python train.py --num_hidden_layers=9 --hidden_size=128 --n_experts=64 --experts_per_token=4 --d_expert=64 --d_shared_expert=0 --hidden_act="swiglu" --moe_layers=[0, 1, 2, 3, 4, 5, 6, 7, 8] --router_score="sigmoid" --normalize_top_k=true --routed_scale=2.5 --balance_loss=0.00244 --balance_bias=false --n_groups=8 --groups_per_token=3 --init_std_router=0.016 --lr_router=0.000836 --vocab_size=8192 --norm="rmsnorm" --norm_eps=1e-06 --tie_word_embeddings=true --optimizer="muon_variant" --learning_rate=0.00971 --beta1=0.93 --max_grad_norm=2.0 --batch_tokens=65536 --max_seq_len=256 --train_tokens=298700000 --max_steps=4558 --dataset="wikipedia_en"
Below are experts of layer 4 (counted from 0) of a mixture-of-experts language model. Rows are named gate (a neuron's input weights, with its number), up (a neuron's input weights, with its number) and show model dimensions 64-127. Each number is 128 + 32 x the weight over its row's rms, rounded and kept within 0 to 255. Numbers have three digits each.
Before each expert's rows: "mostly gets" lists some tokens that are sent to it at least half of the time. This comes from a sample of Wikipedia text that the model never trained on.

# expert 60
mostly gets: "3", " nine", "4", "5", " —", "6"
gate0:069082162088051150101085139115098059176177104075148077175152086122119164146134162093100167138118114063134129169152109135123083153110149131107125181140123176128136090101094120117119128118112178
up0:136151105130123164127190117190146141083159137127153169139169135137176151130120103104150009103071144098101106150138127106070134120148076120097124098109157145178146118126079185123106121141144104
gate1:129163153142134162112155108173129144109124141107144096102124132156106175121104144138141123134153106140138156175157101032180131183145137148088148149134138126132130104052103134101101138142122178
up1:176113124152158095148147111180174108139146070106114137182082151109114120135110099149152082218164155160079184192119128113162102168161174220157168131128114151141164109190143092108185114115115127
gate2:182135132194128085138130123138163182141126137174144177169123161146098070151101151182190127146107083199136144170114170163096130193124141113139085163160112161139133130112115115104144145174122092
up2:170091073105164090113111118090129084100141101123042073130126147142119184116087188145121167136130158157062185093072119070151140125087138133118108144191181094141166159106158185142091132071152073
gate3:112118183161093140148138137206156102105123139101163115113072121108173117192184091143103158081151106081161172122158095170148098126198130102103153095145168129161130177103113151091155138172120096
up3:107120068138168176166118091131103091104188173070177093125139127172115114141102120089165157111113175151175158144141187143142110102180163141160108088144117154109191089097097078159143124086126204
gate4:098115144146099159097135139127175176149105143181023144108137098158092156063139163151107135140160079220110126118139141135133100107079125118144161108120135140123176107133137145126073126078163136
up4:141125152181119129103126087119161085181129116108169095075132138142141126102164206075167123132139164137132107112123084140101158113130187135073163142075175117121148115113131200124015094124088178
gate5:123138118149169164131133082172121097101161131149107186059137120162126132127150164149108149132077093071132109094135066060091123149141148116144114179147104160175149142151122118096091069103112081
up5:080123173132107099079165140170150136127143083202189113033107163164091120086164129135142110112116139126118218147113150130114137109136166083156138146112107128098131110176119061148119111121183157
gate6:145110116127161162115046114086100150049178070132181149113114147130146155144151187126141121116135079133179175146129114095164149147104128132126121173145137125152209102117139205138110123157177147
up6:107197155160133195118077140149205135084105126152152115080124160149125124153082168098091171117133155131080124130145096108202130078123113145113033131138141115138159173104115158147140132095172097

# expert 50
mostly gets: "born", " born", "Personal", " Died", " ==", " January"
gate0:182155155186104088068101124106120123149098122163123169160161144142146156063146092138147192151074158089152137120138138166130140154170129193112104120129151185132097115168072131076125110146101109
up0:122113151147115117175125116100152142103157125165117182128146092223148094135102078176156159114097114080081168128131133108120140131175154122126115123148111110148080084105177082169201146107163121
gate1:116131170153103082114156064163177158092112121152193160106098103080110149148124123139092112188146076148199139140147185142103054166168076122122139133176101164084153097170174126164132106083133175
up1:087153122132056145166115129081144101121106143149106090088182069149089115182111098148119071166134174177152171170139110149157113175119117131120080162182099161158062200155124092170117132175201116
gate2:148166089064117126146154121182097177167141089102128101141115173078145183147114139163120182127094122139149151108093156151106113155157124157078174213176146139109112135104123144076123127067118094
up2:130167106082155111125115170117105082084134133182103092122107199142091155091061116126137138102107153124156149114129184148085192074146116189105168098140112184084111137097129116151118130130142102
gate3:167195204145057121065097103131120123168175106141147142105139108154149123159143131158082122173148130064122123137143131107117058180105138172103160106152136117125143122137159112128096143131150107
up3:139110157073108175132120142124071123133093113160116082104091084171132193125095158144132132066127074106091172067123122121134164107129143093181104121100161146110098152161122136104153132017108113
gate4:217160108140106135137152134105143084156151150124143155099133121143108085099140108111104094143108110146123118171061149156091116145124105152095118091145149170152149155146146142131140081220120124
up4:142102186112119169076152140107123150092128114161170107110125092170101116153163161119130136206124113094121097112120159094121068090156117147179078131139142134198136160097057106165072060170127075
gate5:043129096165112073103091096107124139067186154141127116175117160166123135136132214128132179102141120120107075147090138103140136166111106142090124083158123103127123110115184112151115182123117145
up5:067159095113093106100150117202159176136115124131163128121086140130109089141108105176163132102122120138106085174127107164110152149149141160164138124108101071173074096205118157137108121160132089
gate6:151191072130110145127130062112145177150084128164176133136136132153175107106139143093102141116133123112140043162152125148119130123123171095132087169177126200149210091138152153139111072113135103
up6:180174130115112087162143105091147121119172098131129130117189164149106058102141138097119143114114134160144148164065144113109154103146141098120117087152102156108121095155164196133074104134104075

# expert 19
mostly gets: " ", "1", "2", " −", " $"
gate0:212116074139083116143097118156162084153125163128172127110161165117108134189113148087184106084111122183198106105136101096101112151159141115086148131110113190157121120186122126208147100171159124
up0:134083143170088159185133179147123173171171134160106167131175162103111163144110091110102087177149139134184205101120095104115081070099085100118064142114122138173149089117170124137158085095109124
gate1:094060085122100095144136168188127154129097135098093102094104170147118123150125154100173123149120127138117104146164162149155064119110133089062164125239112116149146131143148139128070141040124092
up1:142167074130152108100116153142130107116132152147118176153111040112152122067183070114145092122091153121111147140083067127125175150153148134135124083120128133107137093159116133123118119073183116
gate2:178129121102103170137159156122125140118148127051167098096096166121098117210128089155135104142107088116081196165135121165086119133132141147097180146144104131076151133073075124133129180160103152
up2:123084151095126140119132115156126107077093142086162155084187170163157139202138164102087088131097089117122140128090133099112105127107099128119090138132083110119127225059134155080067093102139126
gate3:111142096193114136061126162108078171156189137121084172102113104145104115131137154137135161155127068140175206136114127133166098160133066115126139095111109183146203107111192088140165151149141182
up3:146101156166136147128143111150091135088161108163110117080126099187126107122100101144131077122152130137117103091149111133255162106104113109157084104069118130079146165130126127117139109114187141
gate4:159083107089138134078122118120152104154127199086071077148116100125111142105136103120157085143138100146091148160173160137161117155103135136192133180154123156121107123121197093164138079104116071
up4:101114100128142137068091107111084121080091096111154143143094038145102113094148154092153125167154111090076103118180173125112143123098112167115121158122116141125130123118135150075133090103138102
gate5:142069182156112134154095065112087086123122161069100140134140162200082125161085058084086182112138114098086122141135120139178173169141164119163091092033158104138121176159096137170116118089146100
up5:134130136128126162085150152113110077152093129126124132124127113079176066159158151168141115151135123203128122114159065158081186136117150093129131086128141121122069113234174127157144060151096135
gate6:191134133131083104154110124142099124166189115082163157121129102086113157125129135182171135126199155114121147110113206203086153109124120113150062119098091082155130109152131187114120119112095181
up6:078136163109148146105126108192133138160125181091166123166140181131120098128175161089163158128119192129118084176102162100156134111138124138050133140183119189157109125085080139058095092112107127

# expert 57
mostly gets: "CA", " PA", " TV", " DF", "RA", "CC"
gate0:128151138096057117067179096101095115167141108150115078121087116094103125116140095124105123167177162101174099161151157124092104135177135107077108111134107116130155142074168163093108136131130132
up0:168152163129152124084197108081124137077194167120138116150064130093116113136111068166093101152095155125099102153115170093144134132135148129129171164165106139109148091156148125085093066142080156
gate1:142140084152120064132115179099181115141142108153123143170098171111117084098132129154093051141077144110186145101142169107183151123045103093126119149174133082136153148102113108138182142157194161
up1:069097100100140164106120145038121061148133151120112111148147138081113152151168168129101128123099174126073111123156118086119101149058095147160174104144139117114132105073115135094109172119121161
gate2:089119154101123068168128156132095115104121086137134127100138111183104162148129121122161137106167121197131090116146134128157106121172125172119123059177132224172110135110084117131102122070105162
up2:136127071102147115153113137134131112138132087161145095131131169153116139131107202111126170159154101085115109139144199150076121151162121124176214084089125141139103163160138137115093158094171142
gate3:212180108101122144150169126068114158133140104166171138128090169183103159131086120109133142131105067112144172165167055172119211140132137110135116106117139107165138149087195100134150168131105092
up3:107140152131198106145069101099111148108151133108118114130101102082108131087095185131092128120095153127101133150130136122171065096159139111086163113200144122113121092128180140105138134121090093
gate4:038136089134054156094109092110193116182118093158108130110150099183108156146092139135143120111113142113138079095137202174175127120095115112117199156122120137173102137121098122090104169121161175
up4:152061088106106129043134168145123208136092083146119068176106121157168169160051089103173168104109118180137192154147096150112129144133124136156146113157146122043165072124089181112096113137122084
gate5:095119098181104138239125158134161110065070191110119106114122139133185157097127172110114109118103106115159159164135143170131104143111135129180099170130091052119142168100144113159122132158159131
up5:216158158133099175096115110135102097150088130135135139113134181116072162144139126109086168160135095146166099108155143110134095121136112146095111126096148139149144120117096155160106084130168095
gate6:098118105164110087111165168141183074046188145085129122137088116093055121177139139144152144129097135124119127120129077151103123179103101109096118122139135130174119131115142135121046173176158088
up6:138152096096134120154162046172116101095125102175114143114110184142121083153131072121152143132106142124096171163176080117151103165079139118140189155153085134164114129129103128174114142082154112

# expert 20
mostly gets: " first", " two", " later", " only", " all", " Th"
gate0:115130209080114168179134111081131090141109154142122130199140187126077097127075071107135170095115153155156177088165110134136086128130077139095172161144136145132181131129116129114176105112053140
up0:136148114203127168160105146114153112169137144107102088099128105135169092111127121089106103102186156134115110171084126160085126118155132119122113109081152127100153101100029137105137132103161139
gate1:098083124067113149104195138079151161139153108179110190122141091127129147175161154138096155205177151140186143097123134116127100180128129132073115127113141087086126187091104130164106179093118090
up1:118115117129143148134130154091203119180133091083126141124116195124128188100167177109161103139126152122159151091104133105145121159112156116102164119132061152144124152168150119176154118098161164
gate2:086137084139113121097105124061162096141148128170114101100123087153122161130085086102061156121108149110126125147135119015088099154165154165131074126160075133097136134111165152128113108111200110
up2:123113126148125145149069128128195070111123126154120123144104133146214191167134135132056123163107127129159154136131134084135055147127176094175124150147149166163181156133112197132136114160106098
gate3:143132226119166118107131091121098078140145145139152105145132121146134141083110154110120135195077175154132149124130124152221083192144166085131153075162120162081148123154152157117110168116123152
up3:098150103150125177099109090102141157139108060152178155128131106155111094135179158117085094021121164103118152097155112080108160115131153106120138139097108113145163098139157146121146078142134132
gate4:102070116130125093178160119120128122098137167144146087123090109118136118106137169135089128191123135092089179125172124099120099101111115125124091175180112118131111106076106160096146129174145083
up4:122100132133101188163158153177103150058086159111118148130161150144080183118088125210167091135112144122058100150152094232147119146102140113198079116112122130146116074147124144121103094137124163
gate5:140122117111109171113140166129107119105132161142115149106108201115117061162072149163153155126080087175131147072142141126146083168059183130094190128128157044175132141144093136168086080166097123
up5:140117159110113114157145134158084061060171118159088095132170166138125118154169191107116158114070141126150132106146146070161134126209146173106115074101124113106174146120131125159111095109170108
gate6:137099125105061124037106167146138112077166212217143169075182131121171117129136100150169156128088085074129121126101147101116093158110136124126112124133105110158168122149122139132163088138129078
up6:159127086093152171121119115153169088110186119150148101112123214111155133133138130097110171184163136093130113151103099132156054187140160144101107232145139099094143145162148116151137075149144157

# expert 63
mostly gets: " nine", " six", " five", " million", " seven", "3"
gate0:152159135132101118135113119156101164116104153185094205098156166178125120157096102070173163175137131111130152128165114164127122112142135164092157096146210132117167097158152103171109116128118148
up0:128136104081089156108117150085139117091106114115099097127119116230066103128086121133129102110107111098153127129140128049096081148137124098052121105136069088127084141096147113178132107135158120
gate1:144140158193133098103151100123117118232132129142164147116076165147152150180125156092119062159164160110122105142096131181055155154109127119155162130101163174109118139114089072078104154118142190
up1:132130122098131115101188045083107147060081126100162145147114100119107146140135168139144127147199127082125164152124094119155101164130137142089187103139097111158075121156078145110120170103116064
gate2:106129115117136147090145170084081119145100143092129051150090147139135140142089170187185135142160117155161124152150130121073134240123131086092161096123116184164116113120135128160085137123167219
up2:113182097077119102171086152082119153121118097158131135097181130154115151117135171113092162126107157155133158150102148076139159058126129164166076049153077149131081100138119137053149137162133067
gate3:071114174127044132161110098141071121147128124150072142159124146094119133156180165165067124086107129133159150111142122113115162133196141101063083092147133178159189130132110120112105086176144114
up3:081164152151205137121163140158108113133133104145117182137169103104126072138155124106175100170159115132138083124141114135110156168127152108109148137138146079106113138175178121180125182149093134
gate4:132113096156120174162149146106107126152142215109148129133113111168093210097217128076124151167138125098096156129138155100127168147115093114083091097099158107179153072149111095163113132172102157
up4:120116125145116173169148142146132120178157064145148130118114095135134179076137104098123076146155169152132149166125157141130151115167132109113132153140165174112136137115117129140124145125116188
gate5:132145104083151135118145128114134185086096092136126141114141046129120092136124176116084135076107119098133175154129142171127090117048103078104117110156126135154102150099131108094095134108169085
up5:131138166172126126084134116125116157139138116174081154060144158129125172099179136104055121128131110169095125098088136161114180125162111086125142094092164151112166079138109125084151212191138115
gate6:100147092178097150142160097135163124081198132145111113122137149112175083130131108066124165116113139115193108089193084118138142140112079142160114132093131174183171107108068094111098125066126131
up6:172119097148039105130105119178090095080110143152100121147155163132116111113123192131154104184131168157101145142137121065143118147101165133163105163155071102127090140118170131125137101122142150